config.toml
n_layer = 13
d_model = 384
n_experts = 32
experts_per_token = 2
d_expert = 128
d_shared_expert = 0
activation = "swiglu"
moe_layers = [1, 2, 3, 4, 5, 6, 7, 8, 9, 10, 11, 12]
router_score = "softmax"
normalize_top_k = true
routed_scale = 1.41
balance_loss = 0.00477
balance_bias = false
router_cosine_scale = 14.0
init_std_router = 0.0264
lr_router = 0.0011
vocab_size = 32000
norm = "rmsnorm"
norm_eps = 1e-05
tie_embeddings = "early"
optimizer = "adamw"
lr = 0.0012
beta1 = 0.95
beta2 = 0.95
batch_tokens = [32768, 65536, 131072]
seq_len = 768
train_tokens = 368200000
steps = 5698
dataset = "wikipedia_en"
Below are experts of layer 3 (counted from 0) of a mixture-of-experts language model. Rows are named router (the router's row for the expert), gate (a neuron's input weights, with its number), up (a neuron's input weights, with its number), down (a neuron's output weights, with its number) and show model dimensions 128-191. Each number is 128 + 24 x the weight over its row's rms, rounded and kept within 0 to 255. Numbers have three digits each.
After each expert's rows: "comes before" lists some tokens at least twice as common just after its tokens as in all text. This comes from a sample of Wikipedia text that the model never trained on. Tokens count by the router's weight.

# expert 31
router:152113145121112149094143169127136129149077135110066140107166146156109111103150131089159118122123096099096137147146149156102149117136105156087121160130102149102168117106154102143164141127115123
gate0:131160091133100127128127136056080123090109149127120145127146114123079143126153138117126050121103122153166135126111137136129136148113159090124113138108151126137111146135124138155128172120136173
up0:118116144088122102119150092149128163146166133149106123133082150119143104171105148152137163131113142103100150143155101112120111117133124136144127094116153123164126091104135154106089118108126082
down0:146098140088096121137103127137137096119094108145090139114109104151114119135129162137151130132115102062108118101166108135129134172136148174143094110134104170158124129154125167112157139121153090
gate1:115136155073101147105177149126133116124154093121103141133150135139134144167119123169115131126121155123109179109119103136138126130121141131124130121128115123143098135110115092139118129112108117
up1:119088082167126105129138102122100147103078147119134120094077142141147119117149109120117084097084107124168093181129137077146056126140134108133091132133124102119093103127119115125115147136126112
down1:144108142113115113102124123159114113139112129123101166129150161097110117138125094096103111140113122120165123153143114125091086112180181164142101122146164108116136131118112157147130158129122125
gate2:142119068098133150139130104066161077115135101095139104138123104133120144120122136085131095134096143139144141134130143151116133094112110163147141140143158121143153117129146117116092141096103093
up2:145136158156128116127110122132117123146109146152156159121158117127122140119104114144177149129129132081189085125114078125161130095159128132116170125113160126110105138129151109121151190151116126
down2:168156128113110165110159110114153121160114112144146159124136107147113116115138103121163156075121164117130139137095153149120154123123137119129145102108100154125121084109098158125133139122119141
comes before: " the", " a", " his", " an", " well", " as"

# expert 19
router:141119104140088108125106144149132129104156109181129104127097130180128129146095119130150132168142160172108121165121106161145168153114100149130095139103124149124096115126061140131129163121136155
gate0:150158155119100123117141165091104154103130123107169146165126126143136153098134139137114162117120128127181173121123172056139115084119144110144147113103150123161079124142121160166121162132112146
up0:156120172091070119109128153118111139076112098142163110171115175130150134130133188131102143178141176135068145115151145120137145104123173148131160125106154107098159131128147164148141144181099114
down0:115148110152123130094107113106140113167135124122085124089137161138164124092130147108126116133094078120156145119171148157104143133114102114150120122129100093119137092141093107140126139170141124
gate1:170103113150138176115127147123113109123147124142120126148139113131116163133104157160129114137085135150121080130126148147147120114134122116131139147107149122120149148143106137152118116124120120
up1:099089156140109122177117117128135138115108156136110146088140135137157107125147133128080128142072113145145152100133101113108117141126139127129143115145123143152152121119116107136105107102119160
down1:111101134104134089151144148120149134085143131138112136130127121142127125111154163129129125168160151093174139086148087115109134129154117154171128164132175167194123098127111136169134155159077118
gate2:143159153141117108084163136113130134149137154128121131137124094155092135174103161129102106060114149119129160159046086101127102155102160097153116089124156160176105117111124120100131095106142155
up2:114096137100115144161134101123092109112117109116110146119118101091125115118131142145140131171115107121131106081152142143145119105126086091163116157135108123116123135143163129160118161145152065
down2:145140127134129114105144151108105119140186126090105129128134145147104105134099138128093094117135114139135095168101136124133119138143145095102124145141108123107118145154139115138134145095133089
comes before: " |", " of", " in", " first", "th", " medalist"

# expert 9
router:147143101142138142139114124166131168114143107122106092159101117092123131132123132129097118144146138164148115148154175140149135114146148100118143111120154096138113139112126151080134143148147123
gate0:123093149097111130109109134148067137165178104127128104120164139168161117089140158130118141142133168132147105063144072143115153101149129151138149147114113130170108144137110137096129168134129155
up0:118162116131121160132107132121147101153140116129139116101134117141086124139145107106131119111115102112108165167128160113161128166123119136149121099126119141039154137100166127165120108113116145
down0:147132093142175164098140124174085108149170099133126163098134117164092106130133178086122121086161145150149149113150085112156162161128100140120108103137147110083147138135086114133123144119090126
gate1:129131127077120112136165113109102128103097132177109134103144116178142130152122162130127128159084176114162155145108093113202095145146140121152122137116140119141064098143140141172098138129147121
up1:129135127110144113180143149147122133130133122147119114144129114135149100141129124126104095150161153118160118130176138170180121105147108129123147133137128083131089102112127149109145123133105122
down1:149144115097133129095135145083108132130139177167146151149135147159164129122104100132126102142108135135131131140144103116131129138083163131134112119127132181094117168130132157101152191124123159
gate2:123138152100102103126095100150144130121123114147167152105168118129097131128170177141129122127101142107154151101100123117194110143123066112137100137122156142109165122125126127130170139119153165
up2:123118139140117072121138158161128067182132154173122097138137113126117144120152112101131129141119131127102131139113119125109173168159121124126114138104159136104138131110117165072190125211091117
down2:139096133118159112143137130114151080158124126110098110147114168108132142079105140070150085107143098157135123147134148144104109161115104123116138129123127146106129136171094151090137121100120089
comes before: " and", " the", " but", " which", " he", " a"

# expert 21
router:081144138091171113134071118150098125124143116117127067098130112121113136124118115103185151133096111113136158122113121114129139138130097113124153084170111151147117067197125118121123085125124182
gate0:137138127099121130102133104130118121122141151123129133124135191136119204140118150141115137147085140085146084108149116165115126154135123116160120096083156104185076147112132135161072139097173094
up0:109080137140113139165139140115135147128112099143117146133111067122121061137131138109155096122148128131117195096100140095161140102139126111093114188136110134111160068167118102094176134166116139
down0:142111114084104127126141198132107132146158124115140127106120159128115081124125135081100152143143107132133131109125133070119112119134110089138124121135158160093114096142154158086153145103105108
gate1:076129150165116102176195123136130117097115158134167169173137095153109094143099156142081110089131173129160141131112153129159099133094140127138115142113143103134097112087116116145119147089150110
up1:141136123129101112122125146139134120162120061103125110091124158129144103138093138148117157168100134112139122109177152115129141163120091150109144114133069156139103103159158147121155117148122156
down1:123138181146146124131139115160167080092127146129111153128130166102099150131119126098151160176152127149141093129087116118108160117132089079100165107146126150132142165169132128140168105126086100
gate2:145116114088150078147108136145118153118142117140133137145144123134196183154105179106095149166094150104166124137104103124141116128159135147127120132137134093142151114098138120069143114165123145
up2:074133125162124140068159139141148129109110141104084195144073171097086130128120068156174115102157131146141133143115110129150151133109126101087115162133152113136124152112116134141114101160195116
down2:148126111130121167138151140119100103117163111125137136121144088105146134098133096160160078163157118149124121126123110076158114097150105115144144133133114109142100115166133125149067145112104098
comes before: "\n", "|", " 2", "==", " that", " —"

# expert 30
router:136138123114174148154097121073140170112165124080139135163187079152133116092154135126129114108102108122146128144121126132102128161120127117162150159128123162132092142132168130169120124134107165
gate0:165150162116142116135152136166104137095129140120113138135141118153158122138144151117120133104091168151161114113119136115105152151127115116126123132142095109151098150111131093110131105121124134
up0:151118142144139112083117117138113105078193107082115101160144117116151145115124120107082122143124105101203109134165099145083139172143130143157123132155083127153104169109152133123087093127099105
down0:132108133107150113123084125159140117118129147090156146133100169104142130117120082151145099141122099137144100152146120169107156168072129061150103124095158130156164121141110112183169111132107082
gate1:188092128133136162120114144125135113125184166106136105118129166116124118104089143168127128158163143136104079095136160115102149080127172100135134087148105102145160152152140147091110084143144144
up1:134155126092160116094109128136107125123117097175130110115100137115135132180131148120114129124116163162129119084095156144145145107131161132118133132095121146144098121120154135137160111113156066
down1:118139162145127147173097153146104089123112141120164129172131121101144151133122122118110148107128100089103127140132124130104124126127144084138161093135115159111126098117157097087116146180127160
gate2:143145145112136120145124139115084112061127125105110155156116117085160122175121182136104096133135158071157172148156101122115120102127156111143124112113154116151162122106125074117187170136152190
up2:117115137106119133159140101124176136178127129131133146124114106163049156124151083156098145174145118156092112123129172139150130122109123121124121142118122124124124113128140150145107117148112103
down2:099138161132081125124152117104132095160098130110139095109150119140170143104108098097101109123124170112146126147132113153134105115117134130147141127122105088141149089133134132145183122092111083
comes before: " |", " ", " \"", ";", " 0", " —"

# expert 7
router:149107145114132120115113125141108111084103111144117123113114136147132114137131074107158146120121090100164098151122124124127119144084175127145118138114105086124127140111120153127129061134131069
gate0:139115137126120107128115101146099118138156120153145137120106162162082078125159156153133118128155130070141138105127125132103099136108156134172114157098133117136135137116146121180147144101169105
up0:103140130120123118094105056133120127120130146121157136170117139135109101110097115167125140165168105088140108136119126114120121122137132145144110131124141075126158163100099111161124123142150122
down0:127099167147141114132109126108114129137089117140149086111102090098132123152127127118139130110141150125123129087158127064127127130105087107112132131127108132132134163109145116117098142161155146
gate1:138140113092133170156159074122130112147129154135103163111133109144108155130109127132169115130157142184120123072108115123122147141141108110106152150097173171146104098124128166158098132146138113
up1:184161108107153160132120083161110124145128148105139132120146116105094175106079112097151132133135132157096103092146132090122125118132108094132121160079134137118141133089152164149089125172139110
down1:104117141166137101177137117112147121129127133155152123119089114141132138134100149126118178125116125125099114116130124163126118119115114101122163090111122125099118168140185146100124112153133078
gate2:130152094159105090110176104079110130154126138097139168093159127130099125133126128176090135108103105113116129167101140131140130141111106114140118099106121169142100158129093092150127119155116137
up2:134140097178112089104122125107132139152112140072142163104139105114131172096102100123119142120117110122155134161131143132121135129113115173100144128111096144111112147120127128155142096160093110
down2:161133104156152113122134119144124158119148124122144107106126141097142119159137108158108133162164097133169110134113170134116145121128149152104165119167123135177094165107151115193100144169117135
comes before: "s", " to", "ing", " the", "ed", " be"

# expert 27
router:113113169082103118131129095082145062131133106129137152125137143135126088122174138081102162129095138121152148089144132088141149130107132159135133143136120150104136156132124135153152135123105099
gate0:163101121141141141123140117136122132166116133157111118080144136141158112151133163106145153113145113118175084148138123165091157117153145147118115143123117128152096136139117132136116143155119147
up0:159154159150126147104140145111135125147094122112126118133146118141118126120068129151081127146107140166132180123145148124158117126142188152124159111123099101134084115119153114090135110104143144
down0:125161100116157090163089110115145126134098177104132114135128145078151112130132159156114085131089120098134153073139104151130136127096123154101162143103135119133180158151129117126165147138161120
gate1:094121104134144150157135122072138165143143138118133124112126103147168122089144148106149095119128122119127113160072104119068107125106151147126151145119105135148138132145159151129100141138125108
up1:108154149144125107084137152122091171146148119124124101105114141121115128149149122141067110088115173114120120146103127108142100119126103102136096068119116064147128109124115111129130115158165130
down1:102112144078141131141133142167074123146156104112153116148133145152138147081124114177151124092133172117110095132126142134133128122106091111174134144062156110108142117135121111116157161105111127
gate2:106139173137144111139171134124134110157140139143108124115078155144092088177118129148144123109112126083071141131157138164121103108136103106131103130111051175134101098124165106131120122117151137
up2:112143154107168087156134129146132126146132132131112143145112160126112111113105097124112138133098129078126134130172148161129102101164120117128143152121063141112113137143168115157117121160094125
down2:106102091159176157078132151126143115150090156125142100139126159136097148107138125148141128122135131167110151133122121144131130164152147102141151114112099133097125169122134125128102140144114108
comes before: "s", ".", " and", " to", " of", "ed"

# expert 16
router:130127145097140141154140111158142087119122089124134131106148085131125173130140111104113110166156123122141124131123130091113131115113158098125131138095127070115115104096095121105152062093122119
gate0:135080164096164124125135144112154116082142148084159098122138149172137118151119139131083121165140158140126123137101105076156124116113141142111141098106097110098106117130154087098099098101130143
up0:126172148156126136148116124103130115144085139134127151153132061103131139132138128137152171130150125096128127162125106148087169143132124096106090152159168159146146130099126102138127137148126095
down0:141149130158060113135108147079110089127108110134089140104117113120120141109132095151133094132118142151153144131158088134114125151143111111136144128100185108161142172123128152100128170191091114
gate1:169126149078086109147137136083107144158112095147127115128136133180111128135161094150163144152139101175172127140133140129178090146113108117137106143099148109128122139123118117190116131145131114
up1:138109134193140111140207121145121103103128140082138149119125131090122116112146104138089088103166144119123122104148128130142118135132154107090165166139132160136110117109134124142106137120129110
down1:101157111156146120112143140193105116162090100068125123144100170131116160150105090167115113151144102117134136129137143148148125111162134085110085137113167159102136141165134140162133108066156125
gate2:148123113117154119135140096123142129119102116133078134087124083134084143091152126142128052120067087155142108129117143103119104134116127135121079095138135125128093145155108116166152112140145110
up2:110134114129096149119146159085080086124122134132183107152135179141161096148126138141118167120164178101120144142131112129185126139107122111163160139111141154124135063140144108125093146115104148
down2:146157100151136097143175121093148146122124125110160117142148137184096132159149105123134143109150134126107133170122130161103119116111121164130117111100123122192100104124113153091151116121182161
comes before: ",", "s", " (", "\"", "'", " ="

# expert 10
router:104119122148134114097122122131128136174090093089166106133118097115116122116114109140098149065181116096145136107128096120095137132128125099145091127142132113163121098109106106129135101146123125
gate0:130105150129158113138112130141158158173113121123128146164146133114090145161129114109115112131100154126091128153164140145131069133099131117107120127122104143114141098130147145152091113109121099
up0:106145108111120155169136141101116103103132105148098168105126167126127168138120181174136170159116147104141131131143118121132143117153159109121140080117148134133101169153148167133127136136133158
down0:144116141155109137111171108075098112154118122136129137153148144108127162098177142156130134126182102113129132142129118096076103162139084131117163114164126146087118169108129121132135098173092161
gate1:109135104088146143106106119156141133169165125156103153131188126127120142115127128159099136146142140100134157123090150145140078153112124122117152097132140137127132140125121161180105130116129151
up1:143071147163094050086131105132136137131086120091158096080069135165108103183121146095134131126107160112133124133120112141112138101103174134159116140098114135151121108081107118150135131100109084
down1:132129093131125137137111141098116158134151104114171087139118118128098157159092155159089138091152149082088117142148125111147136095124116130121139133123091171137138105172123095143134131144126153
gate2:129113164119156139119158157154135142168135145165120111140137163116125109105125123098123122120118159113086119087116108138091098137179119119131122100143121140126098103110145166064132143117157123
up2:137113098149148104117065095103113119167156133108090083155124153140142118100119141136107145118134135117128153179160131104083097147085131144098158100127168118157137187155143117131083164107112128
down2:113141102144120100186126157131116141133121088150137100126154132144126103123124151162103096145101115137148138109123150138110131098098140126158126096129105105120111150176122133109106155147122141
comes before: " the", " is", " was", " a", " he", " his"

# expert 15
router:111088120106136124124096152149130179123123113124154125129143156132114180133110100104116150118109135113078104121060124118184140133168170128104141176098112093112135158135123136073099103125101155
gate0:153114115169108143145129157128129062141121179168161144124135131118136110154103152126124094120125124147135107121140120166121083120104152086102111078093131097106106147136145124109126171128133129
up0:122160168105133089119117106113116125125112123113162164118092098128118174137114100198107110151130129131115120164103124130086129142099128113145146152138091133133131127156095133148168143120111098
down0:119203164164115122137105136102141113108137122120093118120104103120128131121102134104095171121128107132161120152148117132133132060149107104108118118181128120064146135108132092130155122107123115
gate1:164135168110118107129119083121121130074121073131113118119112105102106100137133169128126134096153169129124146135101121114141089137100146102127114118176147173126119067141172129125108122143144128
up1:146104119133101158168119107137108144128119116111172102128121129155120179128071122165132112111153162121138138122163155158168132161076109118105102152155094132130140148146075115130081128137119085
down1:099157194110133090177101082143124116138125150130127087107160147118077135121093129114145140108109104115105108143162106130159156144139161156062083126117163129085153139084092098125163132145119101
gate2:130142154142121094147149117102153145126170133158166134142117114146124160156132150142125121115135157113103123124132139087112119132114126140136091100117161129116136075078153118130098132121162100
up2:144111165157162110137105111097153117113152129142142106153153134164116150148090132095149141131152147167095095137130146084105182136136130094104146113091138115075101124103148100109102123137119103
down2:105112129173127113124129111140121145117115164145108137159111109106155103118154127093135162102138163169104135144106104093127148115171079111101156138163121130115112122147160097140115147106098124
comes before: "-", "\n", " m", "8", "th", " km"

# expert 23
router:152171154158119151121119151138146118121142179111127112117140101116113121131122142175132136095124141138141091111146133111145163124113140119088117106140150135111149158118141106076126115127118124
gate0:129111143138097130158147087126109108141176179161113135190114127158155134120130131175145108127120112111160125149128106131141142126180143166093105114114155130097138131120162084130159189144118127
up0:124158128101102090175119157160120116118201140148126089108150098148115117080121119156115146116118154107134139070130134120137160114128080193129137125137169149125120089151131121148155151121130117
down0:142087147160113084139124128119142137083158119132078144141149124147109101088162120127125115101165115123125118072123147139125115108117137109109143124114145132142061106100110148169112114098107150
gate1:128165104104099103123139151140129089115106172098135099113107151153062114116112123160171111120140107124147115110106135128135119131098130105131132112124156142107108123130128107132143153114186098
up1:156068149151154147170112106093099149125141098109079160168134115099120150135177120089132107156128114126095131150137111122160123118167153141156104143155130087148165126137134122154150112120125165
down1:143148143108119118125127112157137129135093151110120119139102149131109110133130107163142096105116114120141140137112113109140083146107085114104128139149162142127127145084132103123137128131134100
gate2:094136092090120119162130137122098100126112122152060116138151157146094111151102151111145108123123131102138143144169114128128129159089144113161123125135180196148114141144101130146140141122123125
up2:142123093121152123144108135152129113125158125166071114218170149129105138137089151135115147104138134106124083117155121119103137118076098123113157126130139170149141162127118104141160097136110153
down2:109077145153168173105148063152105123125097111115150091134139181143098154154121153136175136175135106109115107111132107111109125165148132144135139149135116123140133149146114107141115134141126139
comes before: ",", " |", ".", " (", ")", " and"

# expert 0
router:136117160118136176082117171129128120136161122148131129124087142102141155115142117141118144132138101122106163121125154121116159120127107112126105107139160157132126122165149168101172116095133114
gate0:180157092117115129160187141111118136099124137133089135133132136132117136145120110176127130119129133118124123116135115137153142127073137072137149143065127107143079163151143133172128196117147156
up0:166154096090121123136140134096119124098115136116073109142133135155139145146112104163119135125119130130094129128134121132130136161075130112088167137072136096127065166160134144159113159107152164
down0:137190172146181067161144140142111123118123093115117157083118158154140107129145129146156126152142107137120145130136155134142133136132129092127149158099116123122198098152142123120148123091105127
gate1:142140120103099134119159120134108107146099156153152139085135135141116137131144154121164129120065142084110164132120104081117122132114152113119139152117133120133171163109122154123144175087096133
up1:135138131144109111129141134124133136204152183118133129142131111118139151173098139118140134166173118081155175142138119067099127112169147122133148083129107138129144127104150093162146108111120133
down1:134134163142141105093143120097103154113102145149181091113093101135144087134152108133122140140148152180096118135104087113115121164113123116144100162129104118120068161161107101115149178144124108
gate2:144156122130108094142106113113069142095150142123123142133144087125106112117140118102156142136076125121096072121080166146132114135099162131109118136139142171137117120165136119141134080105121122
up2:114126164142139134123142143114080157130118140127108104132137122114152101085148113107147158145105134132107093117095133102151108137120138130089104106174163179115140118148117148120135079100147133
down2:119086112152117140099105105108113071093156134100128110139135155113145165163103140144178142085131120149108139128127129146137097144091121118137141132082109127126148109170105077135094082111131113
comes before: "\n", " The", " In", " He", "|", " It"

# expert 6
router:110136122149121136068108151081138158144184090129101071109160126127127093110115107124128107110136136129157112140164128088123110141121145159140169102154121104173094137122096159144131146109129161
gate0:122157126156122162144176144108162126150157151104098136171111106109119117152168132171159141121141141054157177164142129158143103154091180151157126134140104176170104123097150093163099146097150110
up0:126164131172136132154143124082150124124133148105118132196114105110139108153133119141134140146152154064190148169157123110136116144110148175165112133165091141164101135103142114152151162107129119
down0:142135100098187121133112181145105137126138154138127127155138153169133104081147116126108088170134144102080121153138138146127093138143111144105107146133170181123088121093149099110170163122123113
gate1:126137108115122147124130103130122116118139144079096162123122154097131157152132137139126135145110125118115164129100102142108074088133127078137137096119145143143142128147134096143128152089168129
up1:127153135156114101082121137110117110132173141109145141144127155092173167154111108159102138121127154124158124118102109121102097119155118113150150109134147129155148146130110108168111159141154122
down1:182145156149116107117115123119147178131117134160106116100123173105115138141140120143140124093126142106156141089137143112114117128140116097097160129158165123114104125144156131137152137097136120
gate2:132119137128116147149161119119145163087121115124126125148111130185100135148151138129173078155085170080146141144086145131116090155132114126165117137123120125104129108136157080117122107091114148
up2:176137130177127174152128139154160112134109132129128127115121114127146090106136107116111098100149125100118121141134125186116148126123138092087128154122145094114161141076122152138139128130102111
down2:136109095104139127107141119110134111116096143154099148126100173144110149118136149113111144088099134144148181139130136162101128160138154157122163133178129100172123140128078143106164069163141137
comes before: " of", ".", ",", " in", " was", " and"

# expert 5
router:108148138136128140137150118127135160077174118114093141163137119142082110119129123144107076144139081119141136161150127129170143161134149161078136125170128109123138169157102113143149129145116142
gate0:141126121124133116132139160114108154127109110107158104167094098086131146117162106132123078142136130105134142093151128132094128121129159116148105121116102180187130117152136104132130110135130133
up0:142151158089131103126143108167132105106161133146128145103154127103155117180104154123132186136143137147151143093077137139198135135097105130113159099106143135123111147167124139138135127086158130
down0:131117105124111157126126149089150080105162107106120151108187106154124115130172108081149133124111102110102120140133117108101160168144119098124184107131138103171131109165133146134125138127114129
gate1:078155145120087163126179102157114128137126114096134134152120127165130103128151140083111105155109138121145126124120138118167128095133140135135117134097178148119138147153090161101152159111118168
up1:118138135158105144123110124159149143128112083097119071161144107145120108110133153113056109166119107114148154141151176121151148097138135172099134105154168138120161139116124170124166122148111163
down1:108114133135143155134144078115134166146137110083133137125088187101135161123181108115146101134145138116115136099162154140160136119147088121134165114142140122130135133148115124095190166144175155
gate2:142091129122118173129136092123123138141149157128117105117114154085140124126116177168158120132109144142131146128166093114120102090129081137125128119113165154158120127155118112119109211128112112
up2:115141124151126149108138140104144136127097146107124135121115160116126134138219108076152103120116120116125132120100103118130128129106111121160119163092090104147115128108100160138102099132151148
down2:144135122115130162131175143138146120128135148105091129149129134115138142145189131113128145116126129124125091119181146121150153161103145141099109128132165112129132164159174148094131147120135115
comes before: " by", " in", " to", " the", " on", " a"

# expert 4
router:100095144152178125129149147095148136122140105175178149132145160144108128148105161137092161102126189084090107131094118138105163140155100131154138143156082133116145152155128176091092103114117088
gate0:120135132126128086111152102125102113124183136131189150118112149153126161147132114146127108113139179121164114097074097097104106116109118061139126117141109146157124119126108092112151109141119071
up0:149114161165136121108146116149118125075129097097100079136172146126110118140108148118115157162165143115168113145115142125112156137138146135178132118133095111059131103121113134095133080142128113
down0:119154160123107124123136086128138114136139131102176159154125083117170112130134122108124112156114082118112162126118123137137168110152060127145127138157123128138097132114123144141114122109128088
gate1:092142165082122156121168129141082133111183085126085154145119148126118134098126124179112134141131149120132144106141139129126163122147116095217099098121125135112094148144167109083135127151148137
up1:119126170135142106140123166130090124168139120116133096169108154153144149083084156152121111147142143093106150114147124124105143094136092113151074135148106157095130135144159105093115124170149145
down1:149180164140160134126139126099136160144115140065153136180112125130125131130128130119105151145135135102130139151092171127112141118131119138089082110147126132146146167112124131097114130123159137
gate2:099146147146131085119128151073101117133169102138124125089156157139112127149140147146160127127157168113153134137165094115102159133145134122152129103170137122105111118185095139160137153138093107
up2:155170084094134159102089134146128156150131139092141146172136110133108105155131154134058121160136143168137146136135135173142082077115102117121086138142106133132132150098171136121116072114145137
down2:105149116113154110084122116141155074100133167124112125132134095134073145160118118126198125159162133138140113101151152151119099098103123099107122128091124164138117103113103125132117107139129120
comes before: ",", ".", " and", "–19", ")", " –"

# expert 28
router:082157156133088130109122113082138118176117136109171103129135125085167085132078190119096127086157142129096136115089158144098137083091123094132128133155154164127167161105121147135143148102149105
gate0:149040109141105142135136071086126144114100145141090093120105094161121163147138072148162100078074149186114137168133118118146108154133133118123128100138140088106125126140141135128113104124133167
up0:136151122109144136175151117137152107086117167120081165127102130105139106113140167150107117147160098107092126083130099103116132093149155119098124144144146145116140131160114108120132105132131145
down0:180153123079141126135110130095124092099144108097119126184126151124109077183141136102119191129090162140117136088114142139164116103118128145131100158087176124155121117126118174099125127122169125
gate1:135122136146124107171102130166113104111113142110134173139142131097074090117157086119145145111106083157132136122068144149144118154114100084167112122125118115110118109141113154129086067135174075
up1:129177147141134107152112171123094170103130136140177131180104141120116129084095091137093124147133107121143104135149134172155099136061095109144106097092073126113133111143074127103111118144142147
down1:122113146132146144143131120154094126126158134125160113108154174122179167137175117123118114119103127109111126150118139181124121123109120138128167093114076140107113079117152136102101093104128179
gate2:123078110113112127120153130158082104138110130155156158157131103146112107164121149162154095136129151173117165126143101152119120155139126130099142133127133119170068139141123106144097114116136142
up2:130153126086105089120124150126128090151116124133093099151111139125142141130159147130117117144110094125133093118143139126172148089109121158136135082105093157118156114122096111133159096098169159
down2:150152079066120097133112151132084129105122110135162168123186109135123158133137134134139155117096141136126118148155162160153121140159093089122111140135095167168099124141091144124172123111135140
comes before: "|", "\n", "-", "The", "In", "|---|---|"

# expert 20
router:132121104168167129150159126143097162107094118122131103137085140172082136170134152143148126113107114130139126137129143137153107153150113094143091197130129144128099122162096107154120121114170104
gate0:113094119175111129117124148168106126137143124094140135100114141138166086164124133112079139134085086138167135121137129133121128126167141115142129105095117103147074121153083117123135115110125104
up0:176140124164121111133146115149139123137181139131115127127111130132126131123135102125135117122079176126073123145144132159144141144178150145122141109092146101153136144127127115107147142117148197
down0:160105125125102142120110104172146100140129158137161132136092143124134115145135125177153099147123107127112157117146124119108127107123131125143147105107148141110120119151122144089146153110162106
gate1:100106165135075103143143105124110080121136143116141118139116094126134140129125123142131134119127111121135189095133105110153152136104122107166094126141159110151133109142113125133116139132148125
up1:164117107116173149110151101113126150119118132139125185103141100183124113095113120079108103111129128148109099104097123154107122107137167137096131139120106094141134113134128139133148120137093110
down1:143140122105107135117158121155158133162133069173127146110147134098133110138114126097086132124143177128105111103129099098138133090140136154091125126103113096125109121115094131117158151131142123
gate2:156084122073089127125140084133087148108109128205150113105143146152123121150117130128152121128082123122168151140139094086163091117120144137129124085118141119113161133160155126117133131089150100
up2:120189153134144128141148173113198111163129150100106116147135130086130102148152121142096121139159145144082125122166128150063168133104089100085100134161123118128121140105064131132131140158109157
down2:112120126104108163150145149071106117153133113122122123139110121111156114120166144121125173150141152128120123086155103129146136134102114091142099088120162125126099082133090112117119154122113132
comes before: "==", "===", "The", "=", "In", "S"

# expert 1
router:101111099098158123117116179109108150177127134127095088085143129108176168118139135142093136154118103188138139095108141076139128116155132140133143129112121099125128137114151139150137163134141133
gate0:084151159133139120184116163122160148119094121119205173144145088157070124120134113125113146087140136108118132145160150101141114140096076121151116131135112116096128129105145115159127083129139138
up0:089124138108134129149154119106108167112139130112173137152089154083085132151130113122111132134130112161156164109137181139133141146123098131138075118135110165110132138094167087142120110143133139
down0:118133118142141132099099122100125151133091131104149097116129154136095164132145123105120124099106090121109113136120138123100098093111132131133142118132105125142158098142151119114145130113160131
gate1:133150155115106108141115152152123109174133120150161153152121128160133132134142119113164117125123108118130117135112156098130041157155144088147103152143108101158096124125123117139082103100139130
up1:148101108115108101101143106104144153157125117131134134087104099132114109175108126170106147119150147111090148120108145144096153146114152132134123099161151145140147123110133112120097121123126091
down1:164140098162094138141118156159127069100115196117128137152114135121167136149123084110081134089101105159106121133171114163128158149109110117125137110116172143138144163142188118107089120100119110
gate2:180130106160128127128128120128101103139122131154144097123166119177137197121145159153109125072152096103133134139079156111121118140132113133104121144160092124093141125132111148148163112103145145
up2:103128125117140117138126144125095160147126125110107142160116138136145107125120118103138162167116128128149130130135134137102106147136099164143125123129138132119141157137175106143071132098112117
down2:104099104121139108151149105116170133114107139116103128145105143108102115151103174157188116136118128062139204133129093144174124112158132159098138123138132157131127116127133133131112145163173118
comes before: ":", "\n", " |", "==", ")", " by"